Experts of a small language model.
Training: a variant of Adam for the experts, 642M tokens.
Below are experts of layer 2 (counted from 0) of a mixture-of-experts language model. Rows are named router (the router's row for the expert), gate (a neuron's input weights, with its number), up (a neuron's input weights, with its number) and show model dimensions 0-63. Each number is 500 + 50 x the weight over its row's rms, rounded and kept within 0 to 999. Numbers have three digits each.
After each expert's rows: "comes after" lists some tokens at least twice as common just before its tokens as in all text. This comes from a sample of Wikipedia text that the model never trained on. Tokens count by the router's weight.

# expert 176
router:455435520455573508493453438483527495462575429486503529495567528524549516424433441486499525466492458480436570514428571523428519529454480449463495564505547536543488609429517392481555535519487494
gate0:431503519444552526540478463529439534437522493498514523509542482544523544485441480530531512553466544425482513490446396364527480410477386449443595517534498397558583489552469545523485560467524547
up0:550481444484526422506460454450418476500569533505509495486530539580464538499509505473478419564428398475545569472493538485564473430472440440496492393544502480500547497404405532535523449539560463
gate1:513622483521448333487493369430479423511456548495508565563554538574465462547607511526600495522565500501518430445515566432501470476465502339516502446493512525523486528447520566461479520545505431
up1:526542517571492465505427409490468446533508507542457551501558528585498464565572535472483503514551411559476476588495545500467493564522551397520486475475484521489464490470521600610429517543566542
gate2:539497525426368525521480473506487477534484508520491541517490495522460476481411417582556538505460540405531548540490455468527523535478522536473497591543460542490438508423597528394445521494611566
up2:459512473506491560486449594491401515414520516456595491522406549502537520433492493498520508417507462467472581442442508463552538503477353521503465486508552522444593536479547504472455425532492527
gate3:434575529563493506495557501522407460444488541463574521583511476547492508583472428558484466493477506472487408565579524540426436492532436541494561598497509409410544535586559543506531597455476507
up3:507444521451475528460528541449479417471498494493488548472557432503448526504450467457546473498490537585493478474456509482479442550454474534484578577474433430491544475479457462404536464424432541
gate4:565524549556512424472482537509503521451591493466589511491500433552461533594489430490396445550501519432471458452557474465507472524458386537565528417507557482395442481416483496478493460490539586
up4:533548489532534401497518510517574508461464533402519390603479519631553461533573537488433564462600538464527540466419444496528402546540579517465548536444487529454481492441526515385470563457599524
gate5:478397550407615569469505555539612513550524538552468469480582498487471533516474492474452546468457507529517515490456522483497538576521528507481417471511454433513517500501491510510518487466428484
up5:543397467508467654481441515547542481513504504455505533526433485456443490518431458473496522461393485466456472566495433444588487582543448509487623547533521572478571484521594435465520589530493541
gate6:425552469464462458534446493577477499418408506466463534488551543520492469398545534505483503549500435478505585434462584515523499473470512465507452409475485524527461533425507515506413500494506543
up6:576513449612548357490501382482518501523437520439535512558513550572522479606462574471483488557461564491541554501586513503516477508549506521471551485482509509486424394565464500482471506580546539
comes after: ",", " and", " |", ";", "e", "-"

# expert 12
router:525569529461459499512383475565457467509365541583483504528481492572397495462479511487568428471489473592547388459496506520559446424544545551469532417465431450524609527539425514609462435471451428
gate0:497463526546496551566487449440508457511531440501492442527422484539511574445548473545588553590498562433414563489534460470554490460494553510420590458500537478550523454522578650528530487430529513
up0:514513548487459605515477392522527474481582465542582401433459436480530517480597458508632467538475530506472488488504479429551430482500563447415578490449543495522533480469484546507514516453465547
gate1:521404528451469654558397487604463607648547458546527496496461458525549465456452456452495472490524520539495567530441495575456536470499559446478553484558507473501495495448529514480457495435479482
up1:576507464456498504449450502490502573523489507568411487494540490519524632530501505586547497551548400502515518513560503555451476531624508486516495512446467513519491404516495580528475460518431545
gate2:479505482544454531472470401477479470548436414466459547465453457397634490431486504521583594444429467469433453574516544528439478553438572525446543539526506486536466409573495492515588485613535438
up2:528518425505440474467428425456442469427406493490416525443538490533477466502467451471558543487486552531465485481453528466444521555464584496516493489436508501524566443439510510498526497522488468
gate3:462548547571542539515526452452502508556516582493471523468550437432446454514468574467490463463435462492610411537509448391529446506539414385511549538641535519565494441565465523550535488439455584
up3:478534490570603532508522437616470465552622445551508595510519582532498563508491563403460602506412486435518488551475466426538487510579518526431523517516602467496513518515583478543590541532443488
gate4:503493518515450475500466421453463513430436455511435434577422484517534596481470522508507431487470423521552539478489488441415462554495555475522428452472426455403486500536398469481534524463572493
up4:442531496518485437547409419421522457482425412537455451563505466477602494462479508519534452466518455551518532587455488489418443604397561468505426499539476469471416459518440434477525504495565422
gate5:557536498505496503550399382579565491587487551508585478490450484527505474514496484506449527536517524474503482475524532496429509519584507482526433554430572548475492513514600610389510594510611487
up5:488493534564556503505537546489526532487543474489462504493499504455527458513379458485547430489426577525516515504530477510591537489485484518499533440510497466451509577403435401521471477499380591
gate6:417521543503504460536473345435527497489519515592526524518559607551422482486441543420442579475440483497450412503556421424508468508402529407476466477552502409538525535495405436509487481558499487
up6:511542473496595507478543428459421489423553510485558434527562463548468525464438494510463527464423466481491428593518522555495495541457486550397451476494549513562499572488469513534535499600387535
comes after: "5", "4", "1", "8", "6", "3"

# expert 237
router:535458547523475508430486543499502460483602404467484552493532530503471528460511556450516611555511514441555590521522577507487553564492549535416556508601578536466547466541481450480515422498517478
gate0:554447426473435587522464476468563556533494449514509519485467532429474474522550522484555541498462551487502601506509403507514464438554498471514505605454498356521553453514567540516411480558551475
up0:486511461520514451445549498529403540434559641520527546410563531503435480541551444557499481538490523484466491470509545441496500465463543530392521411602491481465534529471462492539581511445481507
gate1:577394425523391554433485564570519544544598484494492544501518532440448503475460442444424534488540472475429534463477615582497555503450475539442486448599528503460530600488468525443532449455528483
up1:566423506564417485479503552491468474488481455449449488557503498558463513493485489518476471489500519505466527490538599558534525477511533510434558463522530608471560491524468508453536518489584419
gate2:503429555471533474423427463549550416428598381428496521521519445504431521498406470457491581587498550487568565467480448542519539491563550457500475508552514504512513553513531456430598499431541522
up2:488569484498520494530543507430379574514434619453537476519437604486508508458635583527492442481534408497499446557488504418506476535395550520511440503467508435512482504571431465584430484553476460
gate3:562478567597532421532534498508509502450512407460457505475455522475524472516465584525471502486570545509479493502516620617552408546479568535510509507448536550447574483530487472544428510516467483
up3:543553574526530474497462648473431494427543507454508454486499496535446489551499471558504502467542476551506480506434613513471590513454507589524507568554474525463511548518583393439428435526544534
gate4:403451510427526554476535449525489509487574409480459535472523510458514531410472514518588550531457548626475526561526515527467462409527541470458506519488542569546603484401503425420580466532403532
up4:459411547500412454412483461503511515411556444589516522490500445496495510394496471520593566530521523512422513512502545489498559441418497508476533510511524557460608543483522420452599548514491510
gate5:474431543553535627516501498522469498495553421568494462560547472496533576459517463531459546486497414489462555528440548515517510467417475425356524528600594477455564617506502491510557493505489531
up5:463528517488443466433425501538560427566505466549551546492439461505462477502538470505563484452528504450453544449511508452457565494432498608527479506504471456412401522480543445393493466594549525
gate6:482493521482601519465638562501389466445568521572455514445522569381525599450457493546513438485471463482520534550434420411586510505467529549381510452519510431428582405580430485566580468456465527
up6:481526482534466511557441457572543528546466435471464472476531456512512412509485517534501545526522538579483534494474608616477394457516464477517472509455555540599520519390426498473440527514515412
comes after: ",", "-", "=", " of", ".", " by"

# expert 178
router:596450513513476499444527420523485471477559529585479518585538495441473593523512462398413550509403531428499501406479555475557573620471445596570541458572565528492557470526490511415463513574494407
gate0:523440525549523441475496525518501534422567512490587506486501461512446437613506500481486505524467525516537451512563484443449450489464459434508499471510526583538591484475472471501422452516490505
up0:503487507425559532512518517636554501531476494560544546537476535491463556472471576465403573567562431480490522487483510481582525526605428512498550478536532494486451485522562489556462492510544494
gate1:490518535531484523599422553501476496492486435491536522481501632507535520512417515452471528472558503544495451536434502431521621453453555500504560558437470467492531433499489508461567535408491629
up1:490583460483440520458483468557486482454519503528483532522481471497449491520515456535546471490482465498407548449568551565532510445459441414544438539530466505531469521425520588440533442538503513
gate2:546448600499612548563554590533513528514495567408506547454558584508368413514578486555518532462426468506547588424488436516602516504443516478419488526533477471500495565546498496547502435473538544
up2:543447552502544586537486544468515469534601528485435591478535574464438510460627481459426461416477429466537511450509411449600612511481448609516466483603472480498391513504457462493488500430542510
gate3:439412460407614460538511492470547499566508500564424556521531533464397542449478516470498518412536463561547574560539457491419480420605607479485528581500509436483465528538528508560571464448409564
up3:424426419453586431479540484521502484477373498476424516564592512495490566490507501467456564413486469569567598504536403501526502458548552439490508491466529525475469433504567468543531494507456549
gate4:414547473494572599516529627474486571565474523493516575546500521451508498474444503506460444375530504428490626543401492474499507449507509502454505557529485414542563442577481510521483504490469542
up4:489517498543565598499361491534570477471518420474546504565545431535476450453485524442470514471503537484529623458463508545543552508478451500534559419523590480474460516463457503471377515526488535
gate5:625597529539548411504419487493494411391459592503441478590499503557564471548527523511545576524514517448466491449502484466517538455462552427553543430452552472449545439493565535415463566547610503
up5:589559565542345460487456515453491442430447457433460523484470490560478469525553494500596544589520521467378398430537533494581501534490602426564575505442502507492502490522584528515544566550641493
gate6:520412497508558430428450426513510447537520488466519460448499480531522492519528505479522548490561553514547526474439474530504445524563483570550495437466499574424466472457486474461532548548509516
up6:507472488425629435559577555529619538567497461506456606491498474473405496591466485479421493387516504548544498526476542474443493411542465451481462484468508518436436583419528551603459488508472512
comes after: " was", " the", " |", ",", " finished", " a"

# expert 2
router:520490557525477482536460560517504547613553472440497499495492479494471430479514556477469517467563466455479564487534484548401530484474546510552524451512505519491517448594428468544409443462534483
gate0:416474547558507452456534477490398481540555411510507479489438430418576454446471393493501562562470582470463498495455357426487547536414505575495445486418457554471486524565470395536531429441498472
up0:437585513410472507485627564487513549457437510525527441576428409437499383571482583437477501529519524452456418430470535484509494391539498464540542516532522485538545549507548521530415481532440490
gate1:481394490469458569513501484542491612511599413533616500486521529452533576466512456517417537468381548445439564437530506467463517479496522587461457554518449505499466441545594514538519538522495506
up1:484596541581520446449520456643425515433490601522457447482561529485470430537509492594475560450516453472441501571422471490560569428449418469619485411458582601513536577473484540507512531470520516
gate2:454506541481540478388494473589456519417585410513578547541568510571480543568511477476539559532543482443489499484535513471564634530440469462493431523589501477421468598446488471428538524559523532
up2:507509459456519492532486593500473452450575576487415488465457470493390431584464545508493511506596433518442418568444505518561415541512484384573554455589614519522576555443465472489513523477473413
gate3:445464475455575504470561536518491499525596446495551576489558438352507511525454482428499543608403546528582454538531462485484503560565437528445526485505440516493478493543531433564555410525555492
up3:519547561524494379463534430445522522531494556626492470453563561534512503511447533521551528501524517512530513525445530513489565396481513506569406481475547421546472476480563607573473472566510587
gate4:512542492496470615498457576575489496476505589416496527473469590477450506520534452590492498497543463488477519393403530492582532483436462553484535438561567480469563499531475549524495545434542514
up4:544464502503567542502480443470561551440596464484515537596596544442497457465573522431541577528441495513523505515471458515533525560484495539439559531640514466452531461504501480449477475541463532
gate5:409501462487573425503550511559465458422530546548560524531497488459490511546551529536470457511463494541468445529560453456466541406566405439560470521496447512490455463436515509468546483439489491
up5:464488520485513515399450360479527456487526413487454623567487535461618491534421565472567552573483535576525519552557496547532481536512514513492449473632529486481540455489478460482553473591396540
gate6:478464483476554499565504556523588483520547466488468434463475563443481593555474423480462452448513479473477542475375527501565477499545450475463556424487553510525516536473413558521594547416480511
up6:456480422445538546523535421457498566446390420551515568578500523550496471477445548608539437506468515544569518500547486518499477529446458519485496586465529498508410455467520476432542475488438477
comes after: ".", "=", "-", " John", ":", " William"

# expert 180
router:550563471460537477549427493490542540487494534492462474476528495613505486535531489488554457515543472468518464409527575467507467520446532516491447428374482514477539514465543503528445471529456565
gate0:564584535513564402464443543521484470523538494413486410448572532605546451541536413482562498586589474453563436409499495445530481483490484503573467446500539505526462542446456507418532549443567481
up0:450446507529456503508594403433504530454432535578531601539507460436484529531458581519463513500483468569452556532454516466535448449513587469448555554508531492433544483510488558536554443546429525
gate1:564507526447568510485463569531545469446552503542483526520456526452486508500469533475559434496512522568524485465550427425443488533459411498552437558480566381487494526464478473441481551515441455
up1:470485433503497466499502414447497538498433477444496430492555460479491422512578485487448484508456516475441502496470550541507554463476621517489550413533439553508528495513538551579481445463568460
gate2:514485488496443430424571472467425501610510498498524488447515489413494608494555417571519437454504449475520591530535542538439488519495556429481546514481453513546511493506503418429529563495593537
up2:535570534586452503375546421414512449453444528508574459509602428431532587443604504536523476550441512565538527495611463552527481457484474457540457584504416577534507453516388493433507494463493518
gate3:586497506524455387421539532461482418508509528537541479534488567610457483532517496508519459480499471499520477446529477498420497558394557601602475540524389443514525512572448438473483452547509428
up3:541447525456503435456556500525534517457478539618522531446539639530494564418539521543598407486495390538585518531568525435459597482422529502480531521441440457601536553530454509527458496521545575
gate4:523501489553438521450488480526476421432504518554517458540517442567514473552531525482528465599515503587594473498538517459509502481405499416508469552587494611526540468539521477537499417456617474
up4:488565487461469575499565565514483517492557483467578414537472396597614504369540506515559455541452554523571546492394484519426505499507492501446522517563573581480501425476462543428436515468509513
gate5:444435502419451537484441589561568561509580473353486595510557559509537520445507473570494456434454431438567484465373469465543487478429520556450577432455516533624410495543555501486494491505455542
up5:410431448481542446491530561473521510517582453488495566433531579509470560472499516470503543476534497524459438501462551515449495432393571548391490491475528375514423504482509454603563508553557522
gate6:363504422496528561573523580582507488498482454499500593505539539550512598537548504505389513390580466485507504510419535494521458467488538602452562460500512480528478520540537494564458481539481499
up6:657510545557546404445565435412486493479495502489476424456506471473503423453483496510592502554464570470480437552598477512484538495547468421511461519500478513468524519481467534488548533457546454
comes after: "1", "3", "0", "2", "4", "5"

# expert 72
router:582556378551530464500573426425523433512465499572510511444574414451532433448443556491558376445526580533547528454486607505511480443510499478544497583487576412493521584408504545528583555485573457
gate0:481465583518478463525502600464550607543477434460593467492522561518599472509531498579532580554438555583416485459452447493544510573524474570450409509468460452409409550534476529483457522452526462
up0:423413562482518561505557548409513532507445473488482578481503515464575576461397436507448548526447625552405534483505544573486584482452414506398494460550527467468428494475523467555546526442491555
gate1:452529458433538490486408538479590496550412466490492587487503563466503446500457485520598478487579524516616571463511415482519556551567448430518457528499600512484478553423486461485543506547468558
up1:421531451577462451478510390478513550499514507525507461491544340510511395531480434397484542485435464629502527482494502483522383455501524426468543500470535488548492514593527618568504492519522470
gate2:482534466489528492550441485435588509464415536486526477493463506528515565455479544423584486500622563628557431433471483414500434507573547543544595546506517519432522472560477446407478520439466444
up2:522412536523491502514479442443484454479556466517506412498538422513405500490455426547526596537411521499380457564537471402544561454494459567499508479587435492462498527500488495572518529443527624
gate3:515444469490445618594498547538530543521561523506471535497456448496463469515643517439537498519478524544456503576559555540513510524505449477519425499515449499420518550453583559464428535540559502
up3:475430607548434526524442544464416546506601556525523523558508482492442564493474477597388474530437511470444502499448462514504543541434373498536487439570532517423454457589450454518482479402506492
gate4:430496523482558592496484550469518444571555465530547444501506501452551560419516466515534433540407556520496523567456486488430517548481456472435501440543563559520571511528460480493532550460549511
up4:533542497432587507468461460475596433506524447548512494503582471506514460469544491466559484513444496462567565517490497490494498513547462454476518491438534576429537537499460543486495592486549557
gate5:558438533517589529572562594427490441469500530477444558480559568472503597526519565534538478543465498459524477525550434447522554464559424478470491505573515604531553501536455464534483460462500496
up5:447489457462520516549538521546443566499499488433560542507458488579421425445566484545445582510570420457446423521461556501535466495409568597440458490430439538514486485494545443439454472568540535
gate6:519386416497403449515462435444467561436475514553518424507479464520328461468539427493509474539597460553443509483438475474473581458462516462517493501553478502495460443509487512502526595477561520
up6:550478446494403395414512421422496411458500521526484407489529450533395465555512454453510506497507475501459552415537515428504576449438549487608585464547523435470467487486461618555554578516599531
comes after: " ", "9", "–", "°", "′", " ("

# expert 230
router:515454430532555465516558536555552562465545495470563554464518541415529488509462438474440580465468494485411467449575607423477441526459531560546420529500433407484536528556546512487432531556468529
gate2:390475571518570473488496600519494498494580456535463472613519539536383429517491510508483495365445431398419520494486475469554542485439383502457404504529431513528506596456505453563545595447532542
up2:496570444531595452542500491454501538578409460433497465429489467535596449563462490626558519546573620528540617473527516519475499457572529481407504547474466510476467471538424564464455480437512507
gate3:431471485451440508510533479585484500562547526435539380566424490493493498478525494550476559554389387504513419519572492495446448540530541522537476433478408491488511528530637551474417447529539456
up3:568406554543472489465568500562448475432482533486498485458423550458422624598496490496511525495515468559447461486599492506606468404461540417515461550561466492507534550507450477484462443455449548
gate4:614495467475532588508549613582458516531553474546542502509493422454562572476469479508517506506365549525537496548512562488534495532533444586463490499526603436472524524488534581518504406502396446
up4:521485517510453522504536576466476566553528504525530567434558460446467504515480443447450590549372449480416431535467512469499495547494400549500497517522586509464508491571491527442504464556456504
gate5:644551505531482520482468460447591375454426546473503491499544432452547540505600543397421491520507438523606439491475445491399496437492482357536509517416503591525508497483421510471500438515414491
up5:536562512568467475509504492468495547612514531562497509483621437475512580478445523569556492561444542524552548520488486489600482451545490448547493470540510521572526434491499517540518518455545597
gate6:529526490517540502486402467455579419467491485536399501504484476455525508496569513414482508612442463504525461533472510491475461444495484489518473572445482542503512492418429435556523510515517525
up6:507510460510492485467494430578561453486548485470488500406445482474507452499559510447457543588502569491550405578440508547381448554472541499518446518449418530529527497371479400489506555528608513
gate7:481454445461437543435478495562558515494492502485510463484382484490470568498450470477498559444484488556422414516464541487440445453508535539481527513530503525421468536416577524410512482553439413
up7:426517567589557396508542470521415458466451421507539454440540531526494525443454532544421531511487491528539579509523527457509558561440579561427457460443466515475515436567515478534559547583635533
gate8:440460563417581605522531533522496540520530465465477529561462557443508520577419539538370487444521461552455461491485506459483541499547489611504499446509583475497562521556570492558513404526450463
up8:578560444611394417494511431524482442513493566491525492412515455539464542517622501495620525550485493469560547465505536503536462485445508466486437597416463544475471536444438501446545558514507478
comes after: " |", ",", " October", " August", "0", " September"

# expert 136
router:480598489482544482505495448552557459508410456585472468462538448483562415501454463555497453481510553532436542496457567571601516471479473553480503510412515414522519567448419564436574600599522431
gate0:498403425505500559579565519538441588531491456518497501538495477542422450500463411579487603487486555457443596632472516542495548520464560529466429525553563526596476490576578534467575510594554529
up0:484418506474556583518495485412605545480474519523476515544431538522496475505490536465485499489516475561572485490525511487571458443546398474531464452524494434500528455518483500532470435495453529
gate1:537515500384394414458439371517499485475501516535485471531537486575444544513406570445457501574510485571477461500522456471502436455478484456467578444495536479574463435407477518492498501474404553
up1:493397556418467526551435484475567461566528531543487447482548442464414449499546468388472449501514456610490482534584576514554513465509495510507466393550544450497543537480472496539479532395512505
gate2:524415450519505535580532460477500489412494481520525478539486393489480484515579576478448420478512500514531543506611524417532500526523492460602426463594498464486514473509528496495442457501466591
up2:507572560522548443445496532479430505554466583492517591514574628564488522448525458502535614481554397584466481486412434525471437451502485500488600579514468544455472499495588478464488465447492505
gate3:481407510515530498586454500492468481470555471524488553520526508541432442508442446425502587427529542481528526552468515578476584466477560592487555549530504526484507519548652521555483480419468536
up3:442544443426512437542467439550480462513446485495545495560539570521501448497548588508459543527556447496545516454488478495474561523479595519581439509398444537480539524486485469536467462597524496
gate4:573474427479526491475385491534551523526570523436513469456453478531558495503511444501537566521608492572596519444529493499448551527561563596541532431469521651443520546450510561438481511466453447
up4:513509480451553611485450589534500490522497485566458546437448500425552608468389465490512473403469558509436544471456538540493505496549485547466520573476530455480512548450511530523522545498498525
gate5:500498495521541508531545444498490546495558440586514507540562454534500509504421389570497539488458583461368501599601520382558441492448522498440433481561561467550504568425497492544555526547545537
up5:548464516488501406473519509514514485474475503474481461516493544545457534572563480579536495502544422386454467509509453550498516564427524531467496416495520519601432518477342490459521573483545431
gate6:553525513466612450465509503491493580486521450471550590463606512607573452434484478504470533503553505531466511527471563470416452545432509551452493494406558540478507530517556461478442495480433487
up6:552539478535579550518440503486503559523564528516525526403559408601508464480486501464541501491542507482509588539465531493505477457467495468422592464514529573617570403506545451483424519462558506
comes after: "–", " ", "-", "0", ",", "/"

# expert 0
router:533501376561510478492561471429468425459385575537510523459517485535475521486440518426534467468497485561504422440583582498545532499441486458510498554466414414505482513498379557474514440561499541
gate0:522572432502457462477493610509455462477521509517537645409515586460534564521495408579512417451532682437543687502455567455548545470480520557545454551509505392557501560493469515486457478492536485
up0:467459568451514581502514512546546547517527451479477536455493443371566443488430486391472477504463505449496372490561471488489412560524508491501412456572496512481477537427629359579436446535433545
gate1:485509467620546440484533445425477557464491474494507508444623463565588458481521467441434535487584498495419501567446464507560507459467467572490373457371483495457529409528444455477488463558569533
up1:573497525540612487613514444474630532509468524477508605542565528631401460603444570504509601500528567487510552492490467539502532574447522425476496516452501502553449485598416531438395488460379489
gate2:562562378473524548472510630608466466505505504494442452551464582528531538630593499550534543481542480472443596511525510493532522491544570452530473528458565510491477539433549551407416438563382469
up2:498491452434505604516473557470495472564434424468603422529442469565542479456543542597463410572374540492541633481432428523450574480532455439506474532410483552513504391497498516482529442500483497
gate3:532500534492384453472452558407604491493429456487536438453524501452547585486569435429516465520467417644486506433476452546507436471539493477457535534468568523540517618384463467432541523548559412
up3:493505502515537511470476708436535534512510491469535583574500450422430386596471411510456434477518510387436491455493469503455584423507425453580441541626474526527479602461512484542441510448451472
gate4:566477476490516495501464554473525546486476544470538550497479530477455584539553506487538531514589483461571411463493506533508561464498476435469474565476532450543497637386376562345479628479485439
up4:472470446446554506471430643477485527488533546510528542470518471504450470473436455389473425432438483484484436439406535476553556451536441484515565520499392495540561552451517483491395526473499525
gate5:593511511572544439444500565425473414459468540504564476526562496574490499551446513401546533510599485463478524498465525488548519569526572491406492566349469451520477502484395626416425438484489469
up5:508489550547545429440449560450498431483474498506560482506562481588465452548479489399549488557541511472457548460451514437519593563470587480429503548432422440514404525518395591423484436446452488
gate6:432501541519494414412480601416536543470450475451543578464518549434478459603475463462461520465496487451484505429524533488501539472511529451644468529561472490437432614458463478553480447489424468
up6:516458505534477513576578416561427516520562492493461415460433516544583556482554498572451482513561623471544464506526499515526430514583551554477540464467552491499519363568526557597460547493529552
comes after: "1", "0", "2", "9", "8", "5"

# expert 17
router:447517498482492507485519574529525597462466573495463412462507495428538537462568518595501492468534425538458514507430541563477461423445562492579448475465502506587590556579453480548472476493453473
gate0:501496540475474494488561509466489516441444549474454454473554457455489506425582580467454542527470482488551532442418441563452535524463483412487390535487470466552500487503637540579495501497546542
up0:499401541510478443553531497470563555526580564515467446541537456493457569450522596501506561516518408493574484491408420446554580569610520466596544508478519473485469504481408516550474480480528580
gate1:540482545561464580381428485505443442604534460462483434484468508458525667477421499438475481540363478514467418544552473489541427484531399508510482521488491436466383541488548488577533490525471509
up1:560523500557572496447508459436407495492545472425497479527523501477460572584426468544591661531492541385495467508448486502547455461434524470538520481519508455551484468526513373506513544526501554
gate2:450483443553564467624533464518553493483445444436460470534531477486537441535460546496415457579467552501538498423523535508524514487455457545511530527446539503477520580501486487515501493674453480
up2:436427518461493547561510494533511558530476504388480469485440490506516453482539511538478442563524455556528519474491524551468493432449473536496527410495498601505456530499458458542578469617448469
gate3:468517453488494536483484519503500473522526396479580467544495443534497534529438425514528434524435522427480572527491378426433543571477459559465517566549499503417548479540524549479534581530550578
up3:492495488481493594396456466477520450471554406587535499521522509395538522466418490437444489539422519480525495446519515495509538488446451592470511563469490427403495533536483525521551564495363569
gate4:469464433456429515441504467429403483532582592496439481454478492530474546435452549572476480479505473475510511484484542529479477578473529543496514536535416517470522435460571527463522393598424474
up4:452623504484429521489540596490507572400477568538489501451439534457575571490449426562505461527513491515489529475507419455462483453448464536529424514491441439451535482523532525467590427531491501
gate5:575539493456407428440545525475459492515597502456546469407495536492486534493521506490586463324477442436456495475482488600543381466482515544563482509588480488534538611472449443479464457529512472
up5:425500541530541541504511433528452546584481475521511597522518604499467547416467502477506544508601563580524478470494499415429506542501512433459470574456441503571485431572632445524566515585485453
gate6:508510530459567486412520476475602497464573509460569585476482522524571617401425502492549515469457487443518456507529465460534369496507522463414442562480551500462447484498533442482468510451458585
up6:501545444482476481480530605498499417468485458548603465533533431503552344563560435395386429465495511549440422500510447555466485543461453525510464464398598484552460480514455592474485565481458516
comes after: ".", "′", "us", "ia", "a", "+"

# expert 124
router:508472524491444498504480577511524470433516474432417478500525433475469478521430530488511499496520466478416471459483534470457538597485531538581559512585547551485516553561425453469519588479637444
gate0:507569483502437499538520483563459543515472529504556471476482489526517533521597516638592477558525521561516411531503444493553510426528507424577522519474501527514594495478587521505540491563487419
up0:432556519487426534523442440574491470491485510544552519504487479499568586488487518576562542555492602579578523489538459519559488527646584458544523489485506552477527477480573493537497439535509448
gate1:475507513474467485462557470438488401456577522517562594451496503419496528459486551424544497640391632529570453531536403528481524534478487587509449414552476517489452404513509461427530432502520498
up1:468518545490524418527536491433487451563495403502543512365439552444511523524459504512514525465515588514493577540526588630457429500552552531497473493487555456492425416545569518551569486527520514
gate2:453509463459341540497501519484544589489506557486446526459457506531503444535403423472499440458524498423476412471503562438475463532414525487520431476476556554420520555387549525423487517445495462
up2:438535539562508546540470494572551405509540429508508522477486447499396459519457484454532543414542544506534526549503503518512438530475555424477529523495553604581515501455472479469513495495537527
gate3:510572521451427491378574486498524478522476547631500652447582453508558454515541573554589485552484504560566429518516477578530579461422490425453471512512482530542581524379369432462495434511433559
up3:526480517454477484457454492455597441545502616497459451520519478591401527506482483507512525447562454470507423375524535471488473474529535499637554524510484530459467503478478564465515545443530466
gate4:552412469431463595515505462499480535491501522650410586460518458522413472506411576516503418465513486571459508453524535547509539509545576470578468515536484495577515452448491529454622455456545479
up4:547422473482483574598526556523522522509499506574530563454443554536493508458477488552460447477576521468451544504480460479471527562534450595523542539507500444498479470471522512534522509480554517
gate5:435555502498517532466470491430417481501587537493484506456540514411486473582432447422515465604447473453468493592543507555486546518440504548541435513521497484495407486489476465506605477596492499
up5:462491556543527491542434586551553458499504536419504469590402482549463466555459442536520494363510504429523575473399473351554475520502545466375580541537567496527603511466508490475490564400516456
gate6:574515475544538494460529554476501482546451463536497468478603537517461505462593528491519554513505512513525446426498533598418516400451434585496513511519410461531489492512481485416502416541489510
up6:556565446574475597528488528568410573507440534548575429516504515539455533526559509580449368495509383522442542392447615487515469473410442523485550508453499472522520517500408531504481517449516565
comes after: " |", ":", ",", " by", " de", " John"

# expert 49
router:507492463510464470532547516475484472504486479455528463569498546471558449514548445467439533502498541600580447469528569489505421433556501526537546460545517516447492525542576530472551485446521516
gate0:532550486427537660545390464543481626492524450475507431458495392510510471423503500489545448514477558540585400463456532566476510546583441561495462461495563499596559513500481455544527535478529476
up0:509552573526602538550416470536552511511545440502523451421543449496598503417489501474644484535402529541568501551477458507526461471554435478497413465541553646622521512432553448446566489496526519
gate1:534409482543462428486513453498469545435561451504502457517548461457346425596480450497492490430437454452448476438572516499455481533408476444553402527446357489518447536451451516515511525462542590
up1:440569496534477563507460504437510452582466443453488625434496517507614557451535504464491564627586603563498536500465458492559497461563521565453510460587589455480517534555458507524497500541519518
gate2:415481423508502575557500453497494386485481582513500459502473455433475537553486472443620472562540482513544501459480415421516476489592613434549496491453532460560554475459472515520510538444466503
up2:476517365498521493450480405527492477435438532470472480562470454534537521453478508452498519525571455507538398456528453466505453500562566499522473479461506509513499506499479560488514525509474523
gate3:455425455491545506508504530490633422563464480524431495422497523510497491556541506450596489425509498531498590686442533622443502438608584425497501515437500521678494389535500574527406479521480524
up3:580541524532485482397421471458564507454552511485369507453550483578518512512492546523670561539530561533506581513483417470576470506452436512434533505543570500616578463461443470395471429467524475
gate4:472536443543613501490418519496581414461459597541517474597605494542459514581442507451525439434574472442492517375510468522562541533501450416522547540535540479440522570459479480489409542495458496
up4:517510569390459482547503574475500541538498454454492505401450553461619545448556429568579500528475528556466543532457474527435483478595557560499528491421504515619552463539481498524530505523454455
gate5:520548531554388555455504477519509450484475527445491505532330516498511442488506486489529521491453442432320396483446528566404462479430513467544589431419488448458518468539594405472433482518545506
up5:516584547602423494482504404507381423445432482528475543391442480535534520404513512541512468531512432548478479576465503506496450602397514522444499554458521458464426413539482470453602539563541498
gate6:608644548601416387418441404529604448476411543534437498567537481542466432490552471506545560449510423505471514523517429541506427422422510497547497581433469506433537515452511473458457538531493501
up6:519494543594534473504386457530419496563558399476421517450536435515432436432595472507558562481459495463522447501632433450476485432457570456541508509498489503453533514510471542580490525461605569
comes after: "|", " ", " in", ":", " |", " In"